python train.py --num_hidden_layers=13 --hidden_size=384 --n_experts=64 --experts_per_token=3 --d_expert=128 --d_shared_expert=384 --hidden_act="gelu" --moe_layers=[0, 2, 4, 6, 8, 10, 12] --router_score="sigmoid" --normalize_top_k=true --routed_scale=1.73 --balance_loss=0.0073 --balance_bias=false --init_std_router=0.0393 --lr_router=0.000394 --num_attention_heads=6 --num_key_value_heads=6 --head_dim=64 --vocab_size=32768 --norm="layernorm" --norm_place="pre" --norm_eps=1e-05 --positions="alibi" --qk_norm=false --attn_scale=0.125 --tie_word_embeddings=true --parallel_block=false --init="normal" --init_std_qkv=0.0238 --init_std_o=0.00466 --init_std_up=0.0238 --init_std_down=0.00466 --optimizer="soap_variant" --learning_rate=0.00286 --beta1=0.95 --beta2=0.95 --weight_decay=0.057 --lr_head=0.00439 --warmup_steps=200 --schedule="wsd" --decay_fraction=0.371 --decay_shape="cos" --final_lr_fraction=0.0 --batch_tokens=65536 --max_seq_len=1024 --doc_mask=true --train_tokens=368200000 --max_steps=5619 --dataset="wikipedia_en"
Below are experts of layer 10 (counted from 0) of a mixture-of-experts language model. Rows are named router (the router's row for the expert), up (a neuron's input weights, with its number) and show model dimensions 128-191. Each number is 50 + 15 x the weight over its row's rms, rounded and kept within 0 to 99.
Before each expert's rows: "comes after" lists some tokens at least twice as common just before its tokens as in all text. This comes from a sample of Wikipedia text that the model never trained on. Tokens count by the router's weight.

# expert 26
comes after: " |\n", "\n", ".\n\n", ")\n", " |\n\n", "\n\n"
router:46 55 37 66 58 71 45 47 52 40 45 38 57 56 37 44 42 47 22 47 76 54 42 47 46 37 35 58 78 39 65 24 46 43 56 51 67 46 68 41 44 55 37 59 39 48 48 37 47 58 44 55 56 50 73 63 56 60 54 65 77 54 33 57
up0:46 36 01 61 79 58 54 50 32 36 69 40 22 50 57 70 74 84 54 44 51 29 29 34 24 57 61 32 58 61 48 35 32 48 62 56 61 37 61 48 69 45 42 30 32 71 37 34 58 42 49 47 61 83 52 44 57 36 35 54 47 89 54 49
up1:41 41 51 81 61 50 48 23 44 48 61 38 54 52 56 42 62 70 61 30 64 63 40 78 65 80 64 51 59 30 55 42 33 53 63 57 67 40 51 38 75 44 38 29 80 56 69 49 38 60 46 65 71 60 42 63 47 43 34 40 46 47 47 47
up2:59 80 43 66 58 65 84 83 38 76 37 62 42 49 34 59 42 41 52 73 81 07 79 24 26 53 45 57 49 35 48 59 60 59 44 26 52 47 56 66 41 66 62 35 36 51 39 68 50 57 38 61 46 23 37 41 50 29 58 29 45 65 51 34

# expert 9
comes after: " the", ",", "20", " United", "19", ".S"
router:34 66 49 36 39 45 55 52 31 61 49 60 28 36 52 55 50 45 51 89 56 56 62 59 50 44 47 34 53 50 52 53 47 47 58 67 58 48 59 47 39 51 30 58 36 34 61 25 43 44 65 57 47 48 55 56 49 35 25 44 75 62 72 33
up0:23 48 30 45 45 44 44 76 29 39 62 74 49 56 48 46 90 44 64 52 47 55 40 40 46 57 48 61 50 59 41 55 49 44 65 58 55 38 63 66 57 73 63 48 49 31 55 66 52 32 37 26 64 26 50 70 76 44 60 52 51 56 45 56
up1:36 28 30 38 61 76 58 92 45 78 30 55 25 29 58 64 60 47 55 49 45 44 45 26 67 17 51 58 30 83 55 51 51 68 26 95 44 58 61 51 49 48 17 62 54 46 52 47 68 41 64 55 52 47 54 48 79 26 19 49 34 60 29 32
up2:43 53 32 59 64 78 56 34 35 57 58 47 56 31 56 62 45 57 62 46 64 52 51 43 52 58 64 42 57 35 78 53 70 31 33 34 57 23 52 55 54 51 27 54 55 56 73 45 37 50 38 54 51 58 52 59 71 47 25 52 80 54 35 60

# expert 32
comes after: " the", " in", " of", " a", " during", " to"
router:49 86 38 74 55 68 55 50 67 57 70 41 53 54 61 53 36 34 50 71 67 47 48 61 50 31 22 53 36 61 86 31 53 32 49 68 47 69 48 36 40 70 12 71 54 26 53 36 76 52 57 63 66 69 47 60 52 44 57 53 60 62 60 58
up0:32 69 57 56 65 35 61 27 78 58 36 37 45 26 56 37 44 62 52 26 48 54 46 42 64 47 23 52 36 48 91 43 45 69 45 58 48 52 56 40 65 86 57 24 81 57 66 17 53 59 44 72 43 48 31 61 30 53 39 63 60 42 36 43
up1:57 46 61 34 82 42 49 27 70 59 42 41 59 68 52 65 39 37 65 49 47 61 72 70 74 34 58 75 50 52 51 23 70 29 28 62 32 55 55 38 39 49 55 48 72 27 65 34 47 52 47 78 60 50 55 49 53 54 34 62 56 72 38 31
up2:57 44 65 76 52 66 58 52 57 57 63 29 35 69 36 72 38 71 51 42 40 43 57 61 52 63 42 45 62 54 53 52 50 34 40 48 57 68 63 57 63 80 28 41 36 62 64 39 51 34 63 60 85 64 47 38 23 66 63 42 34 42 58 49

# expert 14
comes after: ".", ",", ".\n\n", "),", " son", " when"
router:18 46 69 63 65 70 38 50 89 71 57 43 50 81 53 71 56 37 35 44 75 71 68 80 37 42 55 35 45 59 75 25 43 18 49 70 59 36 21 49 39 58 54 75 42 49 38 29 85 47 44 64 39 48 51 56 49 61 57 69 65 70 53 61
up0:90 70 48 51 50 40 76 41 77 71 81 53 16 53 65 62 63 47 52 50 43 42 33 33 34 43 60 25 50 72 21 69 72 39 41 38 37 54 47 48 44 50 50 76 36 52 53 19 45 63 48 30 60 62 38 43 61 62 53 38 30 32 74 69
up1:39 44 56 42 40 29 35 60 66 40 19 33 48 35 28 66 75 31 64 58 36 59 58 76 61 65 31 71 27 50 75 51 38 60 38 59 44 36 56 63 50 58 77 49 65 48 71 54 60 29 52 34 92 78 35 30 49 38 86 50 46 31 54 70
up2:55 43 66 49 80 53 62 70 48 50 40 41 95 61 73 55 28 28 57 18 29 39 42 60 44 55 67 59 58 17 70 61 35 44 53 53 30 40 46 52 57 83 80 56 62 67 42 51 38 45 51 48 65 52 49 45 50 49 44 18 41 57 63 67

# expert 37
comes after: ",", ".", " He", " he", " that", " who"
router:57 41 55 61 72 70 34 31 72 62 56 63 50 35 43 69 57 65 51 37 49 38 26 66 36 46 34 39 35 52 52 80 41 33 15 50 67 36 42 56 70 39 57 50 44 55 42 47 66 25 28 51 47 41 62 42 49 60 53 40 48 48 44 39
up0:16 76 38 72 60 41 67 61 09 37 52 52 51 50 61 60 58 62 45 44 58 38 49 41 59 59 58 54 64 57 39 46 48 32 56 59 60 46 63 51 62 57 57 57 40 59 25 70 33 51 22 56 56 21 47 38 72 33 49 76 54 47 62 41
up1:43 48 58 56 48 52 26 52 32 28 43 51 54 22 53 47 57 60 45 41 34 35 52 30 51 30 59 34 43 68 45 64 58 58 64 40 52 57 51 61 46 42 18 36 46 36 14 47 33 72 67 70 52 69 71 43 75 50 71 57 59 40 57 43
up2:55 61 62 57 66 73 52 41 47 63 73 38 58 19 59 71 42 68 33 36 40 35 42 61 51 45 41 06 41 38 45 59 39 67 68 62 55 62 39 36 29 46 74 68 64 44 37 34 34 55 54 46 30 08 52 34 37 45 24 50 32 45 41 27

# expert 4
comes after: " (", "19", "20", "18", "(", "\n"
router:59 63 43 53 89 76 51 33 41 57 69 35 48 43 42 61 44 48 53 25 49 61 49 62 41 05 45 42 43 41 67 56 32 52 54 48 65 47 67 24 48 74 39 46 33 43 75 36 38 37 36 38 67 34 62 53 53 51 44 29 38 59 68 64
up0:64 53 33 59 49 34 61 42 37 63 71 49 42 32 48 36 70 51 28 59 47 42 33 32 56 39 26 52 28 51 58 53 24 27 75 59 63 50 33 56 43 51 69 46 49 58 37 61 55 51 36 86 25 46 56 50 51 80 38 63 60 54 51 55
up1:40 53 35 28 52 71 23 52 32 29 64 70 60 57 54 29 40 57 43 36 48 62 40 51 38 42 47 45 40 59 42 63 56 46 50 55 49 49 48 53 40 30 36 59 43 59 61 38 45 55 70 47 43 84 03 61 45 25 48 50 70 45 45 41
up2:41 67 67 51 58 27 55 40 51 41 48 40 32 88 47 46 67 71 46 24 45 29 37 60 28 38 66 69 50 40 57 35 37 46 55 45 39 47 51 73 52 31 76 45 02 20 68 28 48 45 59 43 40 43 63 57 63 55 55 76 24 53 58 77

# expert 63
comes after: " ", " |", ";", " /", "–", ":"
router:36 54 53 43 68 52 53 45 42 50 79 45 24 63 53 42 45 34 66 64 57 43 47 20 49 43 75 34 48 55 67 43 59 55 38 71 32 23 58 35 50 36 27 44 53 44 42 36 63 41 24 72 75 54 39 65 57 55 23 30 55 55 57 50
up0:59 38 76 82 62 46 24 56 50 25 51 43 74 78 57 37 65 44 39 71 55 82 34 48 56 31 38 74 19 49 69 58 71 33 49 52 71 40 62 58 28 16 56 26 58 63 42 33 29 77 36 45 46 84 33 55 35 43 43 27 55 58 65 55
up1:53 25 48 49 60 50 41 76 62 40 45 56 71 43 60 59 51 45 41 77 45 40 78 48 35 54 56 18 64 44 58 61 53 40 32 43 63 65 32 41 20 28 36 50 56 49 50 70 46 48 63 75 37 48 27 56 37 63 56 55 37 41 60 49
up2:40 49 39 46 64 24 36 40 89 66 47 31 35 70 75 44 29 46 88 35 60 60 45 68 49 61 37 50 40 40 54 64 48 61 29 68 71 48 29 41 45 31 62 46 70 63 37 48 61 50 65 53 68 38 69 62 47 50 50 57 55 49 47 73

# expert 48
comes after: " ", " (", "\n", "00", "10", " a"
router:59 55 59 28 52 45 45 68 61 51 49 20 15 44 35 45 48 52 44 51 45 44 37 35 56 43 49 46 40 48 69 60 72 47 50 34 51 45 70 23 32 80 44 76 59 40 44 70 57 51 23 46 58 34 68 29 66 53 37 43 68 69 67 39
up0:25 58 55 54 48 20 44 39 42 52 50 22 44 45 46 64 51 55 62 53 61 51 80 25 45 45 33 48 30 43 52 31 60 47 63 43 43 25 47 64 42 36 56 51 60 57 43 37 46 49 56 68 62 29 56 31 76 41 39 41 40 58 63 45
up1:58 63 73 38 57 35 71 48 51 48 40 39 31 60 55 52 34 42 48 50 55 99 40 45 83 53 27 46 65 47 38 51 63 64 42 73 29 41 56 39 62 38 54 71 39 61 15 40 43 54 39 44 61 27 69 52 59 45 36 61 64 86 45 20
up2:31 33 65 27 24 35 57 57 44 36 57 41 47 43 34 52 67 90 81 65 48 62 49 54 53 30 61 49 35 55 47 18 70 60 38 72 48 78 58 44 43 44 64 80 59 54 45 39 38 46 38 70 46 31 60 71 72 30 47 64 50 37 36 46

# expert 60
comes after: " the", "==", " a", " and", " of", "'s"
router:72 44 73 63 54 52 41 51 51 63 53 26 43 46 81 47 78 55 38 45 39 55 39 47 31 44 47 31 65 74 67 88 53 25 49 66 58 45 38 61 44 64 33 39 53 72 40 28 56 46 39 44 43 52 56 44 67 74 53 26 49 44 80 42
up0:24 43 36 32 58 31 67 59 61 65 22 37 53 27 61 42 42 57 63 42 41 45 55 63 47 73 48 49 37 49 40 25 43 22 35 56 53 54 47 56 55 32 62 35 61 70 46 50 61 40 17 53 43 68 53 90 65 50 49 79 63 15 69 50
up1:45 58 56 50 67 52 42 61 51 43 63 24 36 46 73 17 06 21 40 10 25 12 47 59 47 59 82 33 57 46 65 59 49 41 61 18 34 24 53 43 58 81 68 61 30 65 40 67 47 55 37 48 36 56 63 66 45 41 44 62 52 28 55 46
up2:63 44 47 30 59 03 53 61 68 61 55 28 25 19 53 39 19 54 44 41 49 64 41 70 50 29 51 50 41 40 45 70 61 56 27 60 57 67 11 42 48 60 40 50 42 37 43 44 46 44 39 71 50 38 39 55 45 63 39 29 59 65 40 30

# expert 57
comes after: " a", " is", " was", " the", " it", " an"
router:72 68 51 87 59 37 62 47 52 65 60 44 63 53 62 64 51 22 52 35 25 59 48 63 24 44 36 49 59 62 60 66 57 45 30 35 54 43 50 44 40 46 41 36 67 47 17 43 47 36 47 52 68 57 64 25 67 50 43 36 74 49 68 49
up0:49 49 33 50 78 42 63 57 46 82 63 45 67 39 72 75 74 43 56 39 35 28 21 55 57 29 75 40 49 39 67 50 38 41 41 45 54 58 57 52 63 55 56 46 75 70 89 58 52 58 61 47 17 55 27 37 50 64 58 72 59 53 52 44
up1:37 67 83 81 29 47 50 45 40 19 54 68 43 47 57 30 58 57 59 36 59 55 47 52 41 62 58 44 53 49 57 40 86 60 60 39 36 55 46 38 39 48 25 40 57 31 54 68 40 59 68 65 27 54 36 60 66 66 31 64 65 40 46 28
up2:70 35 57 62 46 42 67 62 26 36 68 47 19 43 50 83 66 42 57 47 28 44 51 65 59 54 31 17 72 31 25 60 56 37 48 30 26 29 61 66 51 71 40 44 47 46 51 46 39 61 51 57 61 36 43 17 88 56 57 36 46 53 24 48

# expert 46
comes after: "|", ",", " in", " |", "-", " September"
router:54 49 19 44 43 52 59 31 55 41 58 63 08 40 45 58 72 43 75 37 36 39 43 17 43 53 39 52 58 68 72 62 52 36 18 70 48 48 74 44 31 45 66 76 59 56 45 17 69 54 48 83 38 55 60 47 49 49 71 44 51 58 58 70
up0:65 40 54 36 39 44 60 57 34 58 40 65 41 53 50 62 68 38 22 47 50 67 72 61 40 45 51 54 80 61 53 62 59 67 40 62 49 83 73 66 42 55 65 63 57 56 51 66 57 50 44 39 25 53 49 32 43 37 63 63 33 51 56 41
up1:55 67 57 46 44 54 66 48 49 43 41 61 46 55 24 34 59 23 53 34 56 58 45 35 55 54 15 83 28 64 62 38 44 42 40 64 70 52 51 29 50 44 33 70 65 58 42 28 66 33 38 30 49 65 62 67 38 78 71 69 38 44 45 63
up2:41 45 47 60 57 18 47 30 66 73 57 35 31 48 75 67 44 47 53 28 58 23 49 33 61 49 58 61 54 45 50 33 40 45 39 61 60 44 66 46 30 26 83 55 51 63 48 39 61 57 65 44 33 31 62 44 53 46 55 50 47 06 68 51

# expert 23
comes after: " ", " |", "20", "–", "19", "|"
router:46 29 49 65 75 49 60 42 50 78 44 51 55 41 14 61 62 51 60 70 33 97 58 32 24 40 62 32 67 48 69 26 42 49 50 32 38 50 34 36 37 87 37 71 44 33 48 36 67 28 43 30 65 81 43 51 60 47 38 65 43 48 57 44
up0:44 57 69 27 51 43 68 19 51 34 52 49 53 09 45 65 55 47 71 70 82 69 65 50 41 52 84 31 48 40 55 29 44 52 33 23 51 44 23 47 38 48 47 40 39 38 39 41 55 54 50 40 20 55 45 52 40 82 49 59 38 33 55 43
up1:46 36 40 57 31 48 25 63 43 49 26 75 49 41 59 50 43 46 37 43 34 41 61 36 74 52 39 45 28 49 41 70 54 35 73 88 61 40 74 51 24 65 24 37 51 78 30 62 65 59 42 68 45 55 49 52 46 71 65 47 41 35 54 53
up2:38 33 26 20 76 56 61 58 36 53 57 57 39 52 22 41 68 56 59 50 46 87 21 50 07 60 44 27 66 67 57 40 19 28 38 40 62 54 43 43 24 38 23 49 68 30 30 35 68 36 69 47 42 51 35 51 68 43 48 58 54 46 50 55

# expert 54
comes after: " ", " (", "–", ".\n\n", " found", " built"
router:63 49 52 48 51 89 61 42 59 49 61 31 20 49 19 48 62 54 39 50 59 49 50 36 34 58 48 58 65 65 60 43 51 69 39 63 74 49 59 39 37 56 48 34 49 51 62 59 53 46 43 44 91 44 18 58 54 49 30 55 63 55 44 57
up0:36 55 72 32 42 43 45 68 58 81 85 40 44 78 78 45 45 45 66 40 38 53 49 69 43 25 65 41 26 72 49 54 50 54 51 40 65 79 38 62 52 71 51 46 61 61 47 56 41 39 56 41 39 72 56 69 48 51 72 21 41 67 60 47
up1:43 72 22 38 54 56 50 41 37 48 24 37 53 51 52 54 60 76 66 56 64 51 52 69 55 52 25 47 52 50 45 34 45 66 64 57 56 69 50 20 44 49 47 42 33 43 45 38 53 55 64 32 40 79 72 73 43 75 79 26 52 62 37 32
up2:40 41 64 38 51 63 38 61 20 43 66 25 34 41 66 55 46 59 32 30 58 63 42 50 47 49 49 52 59 74 38 35 36 19 56 80 32 68 30 53 61 37 61 38 39 21 63 54 36 56 39 33 54 80 30 36 61 33 61 47 35 56 46 42

# expert 41
comes after: " to", " and", " he", " also", " who", " she"
router:47 29 61 43 79 42 40 40 43 40 62 28 62 55 36 31 55 44 82 52 58 65 37 59 32 22 13 53 64 67 54 49 57 24 58 38 58 37 55 64 24 78 64 62 35 57 40 32 36 25 35 54 49 61 69 45 26 56 42 41 56 53 71 67
up0:56 37 31 59 72 53 36 57 35 42 51 54 56 27 38 12 67 78 74 26 36 58 47 59 51 59 51 37 49 40 47 64 80 40 55 68 62 51 58 60 35 80 51 84 52 36 44 69 39 42 31 20 51 36 34 67 27 58 58 74 50 56 52 82
up1:60 36 63 60 22 34 44 69 52 29 48 63 47 42 43 34 66 32 54 48 37 16 80 54 29 64 59 44 29 51 30 75 58 43 55 56 57 33 27 65 57 44 57 56 34 57 71 39 77 52 42 58 35 28 37 63 60 65 51 64 50 59 75 58
up2:40 51 46 41 60 51 44 66 46 54 49 23 52 77 51 45 49 37 63 43 43 56 68 51 59 62 53 41 60 51 57 54 76 42 83 52 20 59 39 45 63 51 66 56 43 53 59 37 46 48 44 34 28 76 56 44 51 52 30 49 22 45 44 62

# expert 47
comes after: " ", " |", ".", "0", ")", "%"
router:20 49 35 57 55 71 60 47 40 42 67 42 60 80 40 54 49 57 34 46 52 59 66 39 31 27 68 25 60 36 58 34 62 54 47 46 71 44 48 40 25 44 46 45 52 72 38 59 56 37 61 75 38 64 36 54 62 62 45 12 73 75 65 45
up0:59 48 45 39 37 49 64 45 57 71 50 64 69 50 41 67 51 12 80 78 56 46 39 58 29 32 44 66 49 51 54 37 49 66 74 65 29 34 36 87 11 46 62 27 36 48 25 36 60 56 38 61 54 48 30 57 35 51 48 20 46 51 49 60
up1:52 43 55 48 52 15 55 51 41 66 44 61 41 34 52 44 59 46 48 40 70 72 53 55 60 34 44 32 52 51 55 47 74 53 56 66 54 36 66 46 61 46 53 34 31 55 74 61 32 41 44 82 52 42 60 43 42 39 56 09 54 65 57 83
up2:21 23 33 36 72 48 86 49 61 46 49 79 62 70 47 37 51 22 33 48 65 83 44 47 57 34 50 54 69 39 35 66 62 44 37 45 44 47 37 39 62 34 51 33 37 60 54 47 38 49 48 60 62 54 58 46 62 52 47 41 63 87 42 55

# expert 0
comes after: " |\n", "0", "1", "2", "3", "6"
router:40 53 64 62 96 56 59 32 68 58 56 54 42 61 46 52 39 37 64 56 48 41 68 61 26 48 40 18 69 45 81 39 57 53 37 31 33 42 59 38 57 38 29 77 59 89 75 30 68 60 60 65 36 67 37 38 47 36 57 56 59 99 61 62
up0:58 32 38 81 61 46 56 44 50 71 52 42 54 67 12 73 29 23 50 49 16 46 62 60 11 73 51 61 15 27 75 25 44 39 70 58 45 66 56 74 75 40 41 28 55 36 57 35 34 53 57 49 60 33 71 61 77 23 43 72 39 43 65 20
up1:63 64 68 35 68 67 79 46 49 31 57 41 55 37 52 45 55 66 22 62 34 42 42 50 18 72 43 39 70 39 46 62 31 76 52 23 64 42 74 83 29 39 46 49 33 53 44 42 53 78 31 68 45 44 71 47 55 62 73 83 72 58 64 54
up2:52 59 60 44 54 43 59 57 37 54 53 41 29 44 41 60 47 48 44 25 25 59 42 35 72 61 46 69 55 37 43 48 57 53 72 51 54 58 55 63 65 70 31 52 69 99 76 29 55 53 58 63 57 59 39 55 36 45 79 65 46 64 31 21

# expert 33
comes after: " |", " ", ":", "1", ";", " /"
router:50 53 35 63 66 41 47 55 30 56 80 31 52 41 33 50 62 72 38 43 33 41 26 15 53 45 44 46 53 56 58 19 68 47 31 40 61 80 44 43 48 80 70 46 62 61 64 38 60 60 51 20 44 49 71 41 31 73 61 50 55 51 43 38
up0:36 33 61 77 61 38 39 45 42 77 67 49 33 48 57 27 57 27 20 68 56 60 45 59 59 30 51 52 62 66 69 26 42 64 50 43 52 62 72 25 64 37 55 54 47 62 92 42 41 40 51 35 65 36 59 31 73 58 62 46 40 56 49 50
up1:35 53 64 73 47 69 53 33 57 61 63 52 53 56 21 32 60 75 46 87 39 54 70 30 21 83 50 53 59 30 43 18 42 47 36 72 30 57 33 72 65 56 33 35 30 33 17 35 57 69 62 50 63 21 45 60 58 37 76 62 63 53 53 60
up2:22 48 61 53 31 40 46 27 36 36 38 27 32 77 43 29 68 61 47 22 37 58 35 90 50 44 92 62 63 38 59 41 65 46 47 52 27 68 81 47 49 35 60 53 82 87 41 51 65 50 43 25 55 41 31 44 63 50 77 31 61 22 20 23

# expert 40
comes after: " |", ";", "1", "2", "0", "3"
router:65 48 33 53 73 44 41 23 65 44 49 50 36 39 34 39 41 38 38 42 48 62 25 21 24 53 53 39 45 41 35 56 53 37 46 49 53 20 38 41 43 64 66 42 24 94 62 52 48 41 17 53 51 72 57 50 44 28 64 78 32 33 54 57
up0:42 53 53 46 36 63 53 47 64 38 41 38 85 54 25 47 30 82 54 16 39 67 16 41 40 67 33 76 79 44 53 26 57 22 50 54 53 38 20 50 55 73 60 51 48 42 62 36 30 27 43 64 47 52 38 45 62 45 37 56 78 51 61 37
up1:63 56 37 60 53 19 41 39 46 48 37 30 44 47 46 65 52 49 52 24 61 61 55 57 55 55 55 34 49 62 54 45 23 35 65 16 43 44 73 41 52 35 74 71 47 56 59 45 58 48 58 53 55 57 39 50 38 56 48 48 77 52 54 24
up2:47 41 26 67 27 51 53 48 64 36 57 54 22 30 53 35 27 35 63 51 70 48 64 27 44 49 49 82 43 73 49 39 48 41 60 27 33 67 50 41 36 37 48 31 53 38 16 44 75 61 52 44 45 33 36 28 32 48 41 43 23 59 48 67

# expert 8
comes after: "\n", ".\n\n", "\n\n", " |\n", "===\n\n", ")\n"
router:52 56 42 78 43 31 48 33 48 60 63 55 66 47 48 75 64 39 43 83 55 49 36 78 62 21 58 44 66 55 58 59 42 57 29 51 48 53 53 60 37 34 43 63 52 47 57 42 66 67 36 46 71 78 48 84 52 65 62 22 66 44 48 32
up0:61 53 46 69 56 34 69 37 35 75 45 33 76 57 40 59 70 36 47 51 42 73 46 49 00 54 40 61 59 34 41 80 38 28 47 46 58 25 57 69 52 12 37 60 49 39 54 70 46 49 47 64 70 56 59 34 59 58 60 50 29 15 48 49
up1:56 26 46 47 64 57 66 25 65 58 32 72 54 43 54 55 60 66 57 60 62 43 66 64 56 50 39 45 59 43 54 35 56 79 56 73 32 61 67 35 66 44 66 64 46 66 53 31 71 87 60 41 74 57 62 46 41 63 56 59 35 55 40 57
up2:56 37 58 81 60 48 56 42 60 43 40 73 45 40 42 51 43 33 82 60 74 56 55 25 52 43 76 47 46 40 75 28 49 37 57 58 25 33 57 49 61 66 15 35 36 58 40 25 43 51 59 45 67 63 65 71 41 51 55 39 40 68 62 49

# expert 36
comes after: " of", " and", " for", " in", " to", " with"
router:45 55 54 62 44 88 36 32 46 58 47 34 63 67 56 64 70 39 43 57 59 46 71 69 22 49 45 48 44 36 49 44 72 31 56 36 66 32 55 49 31 59 44 45 57 41 78 49 56 66 25 80 84 34 64 55 72 56 49 53 62 61 61 53
up0:77 46 34 54 61 41 56 42 37 56 34 23 44 47 49 63 63 59 63 67 64 40 22 68 54 36 63 52 74 65 51 39 69 56 51 72 34 36 68 64 29 65 55 60 52 39 56 40 31 58 49 58 37 56 56 36 27 28 51 30 31 60 36 56
up1:31 72 45 28 65 50 49 57 59 57 39 67 55 70 33 63 75 52 35 57 54 50 38 54 44 49 63 58 54 41 51 69 35 65 36 79 68 53 73 40 48 47 42 54 60 48 51 49 75 27 36 62 35 66 83 38 28 50 45 40 93 17 50 72
up2:33 90 45 97 41 51 44 43 36 47 70 19 48 92 40 60 36 39 83 43 42 67 57 38 20 74 46 59 62 52 47 47 23 40 76 51 41 66 40 42 48 40 30 57 63 57 63 57 27 40 08 38 75 55 40 63 62 53 32 36 62 59 53 40

# expert 1
comes after: "–", "20", " ", "19", " League", " Cup"
router:17 65 53 50 82 54 66 47 49 75 50 28 40 45 35 70 45 37 48 62 76 62 63 27 41 81 38 33 51 48 51 46 57 65 45 40 41 56 39 30 53 55 45 47 40 70 34 27 82 54 42 44 78 64 47 39 47 56 32 27 61 39 61 53
up0:33 50 56 41 60 27 34 43 53 63 50 73 37 77 67 57 26 40 45 55 57 47 60 23 41 48 74 54 53 40 51 31 62 62 66 25 32 58 50 45 33 51 46 53 47 59 42 46 74 53 69 64 68 55 59 23 39 58 44 49 44 52 33 47
up1:29 33 32 42 56 54 64 75 55 36 48 34 44 48 13 61 43 67 45 35 68 40 47 63 57 73 44 50 15 28 45 46 71 53 13 50 77 40 63 28 51 78 69 50 59 40 56 63 69 47 20 47 51 82 40 70 42 60 61 49 42 57 51 52
up2:57 55 62 62 84 50 47 37 56 67 33 38 34 24 37 64 49 44 48 37 84 74 61 49 60 43 44 66 37 48 67 28 79 53 34 54 59 69 43 27 61 51 28 33 66 71 46 37 56 42 56 85 51 59 40 41 16 39 40 42 43 36 27 54

# expert 10
comes after: " of", " on", " in", " at", " to", "."
router:37 42 30 68 48 49 75 35 40 58 47 27 46 25 35 44 44 30 57 50 85 34 88 55 46 50 35 65 51 59 78 45 62 13 38 47 77 32 53 50 26 55 34 47 35 48 55 39 54 52 41 51 75 78 37 47 38 66 29 33 82 69 49 42
up0:34 59 34 56 49 50 57 35 38 88 49 33 56 39 25 31 71 38 61 46 56 36 51 53 36 39 71 55 45 34 64 54 59 67 53 42 69 23 59 59 61 69 53 55 66 43 43 63 63 47 57 36 57 42 62 77 32 59 75 47 65 60 58 27
up1:51 64 64 30 79 31 55 65 40 55 53 39 45 73 65 33 41 59 64 42 52 69 66 49 73 53 41 44 61 78 80 42 69 19 24 51 39 39 54 44 48 51 31 64 28 56 41 45 58 41 67 43 51 17 79 34 52 30 24 80 39 58 48 52
up2:12 53 39 38 55 39 44 18 40 21 50 39 45 93 77 72 54 35 34 46 38 46 47 44 34 62 60 31 46 37 51 44 41 57 48 37 36 52 28 35 31 60 60 50 45 38 70 58 34 51 53 43 40 53 57 34 55 37 77 58 29 28 43 52

# expert 58
comes after: " the", "19", "20", " his", "18", " her"
router:63 42 59 51 55 48 50 43 54 60 75 26 54 22 47 70 49 37 40 56 42 58 28 28 53 47 25 26 57 43 92 73 40 47 25 63 79 50 45 45 44 49 30 50 32 67 59 34 72 25 36 68 48 42 49 45 42 43 64 39 58 86 60 52
up0:54 62 53 81 79 61 63 41 50 61 49 39 49 38 24 71 47 50 30 55 47 49 54 51 44 25 57 71 52 49 48 49 63 22 34 58 46 56 64 42 53 56 34 71 49 67 89 59 54 27 42 52 67 22 36 61 33 41 60 70 46 41 48 69
up1:28 57 52 49 12 34 70 48 55 42 50 48 75 15 65 49 46 48 74 63 48 39 41 08 56 50 56 61 43 55 45 65 47 61 37 62 59 30 38 32 32 53 30 79 56 79 59 10 37 66 42 45 33 66 57 44 68 51 48 43 65 64 55 37
up2:52 56 35 48 33 55 62 34 44 76 64 50 34 64 58 78 48 49 61 57 66 84 40 76 25 50 47 34 82 72 55 62 71 64 66 64 47 25 42 46 68 26 61 58 44 25 54 70 18 52 35 60 63 49 35 42 71 55 49 56 44 32 66 31

# expert 19
comes after: " ", ".", " $", "10", " (", "0"
router:58 62 53 56 76 43 60 41 65 49 53 65 38 27 46 40 71 48 35 39 50 60 57 49 31 36 48 38 73 67 43 57 23 30 66 40 41 42 49 30 52 45 37 50 48 51 68 51 56 55 18 62 62 41 71 45 60 54 45 45 65 66 56 42
up0:81 44 60 53 63 60 91 40 61 58 61 55 36 61 43 60 53 56 59 54 53 48 56 49 54 46 34 40 75 29 42 27 46 37 62 47 26 61 69 74 73 21 08 50 32 47 57 60 49 37 60 61 63 51 52 41 37 38 46 61 47 34 58 45
up1:48 55 53 35 35 24 51 41 59 66 22 55 70 40 37 53 47 54 56 47 74 39 53 34 39 49 49 59 53 64 50 59 42 50 57 26 35 30 55 66 72 07 49 58 33 62 63 49 32 44 51 58 34 47 77 49 68 49 54 63 22 43 55 50
up2:42 65 28 67 57 31 67 54 57 39 57 60 30 64 71 68 80 66 43 28 44 33 34 65 59 75 76 59 41 74 55 33 36 57 49 70 46 62 25 40 39 22 47 61 46 83 56 66 58 32 48 29 41 53 60 23 62 68 27 53 61 40 45 25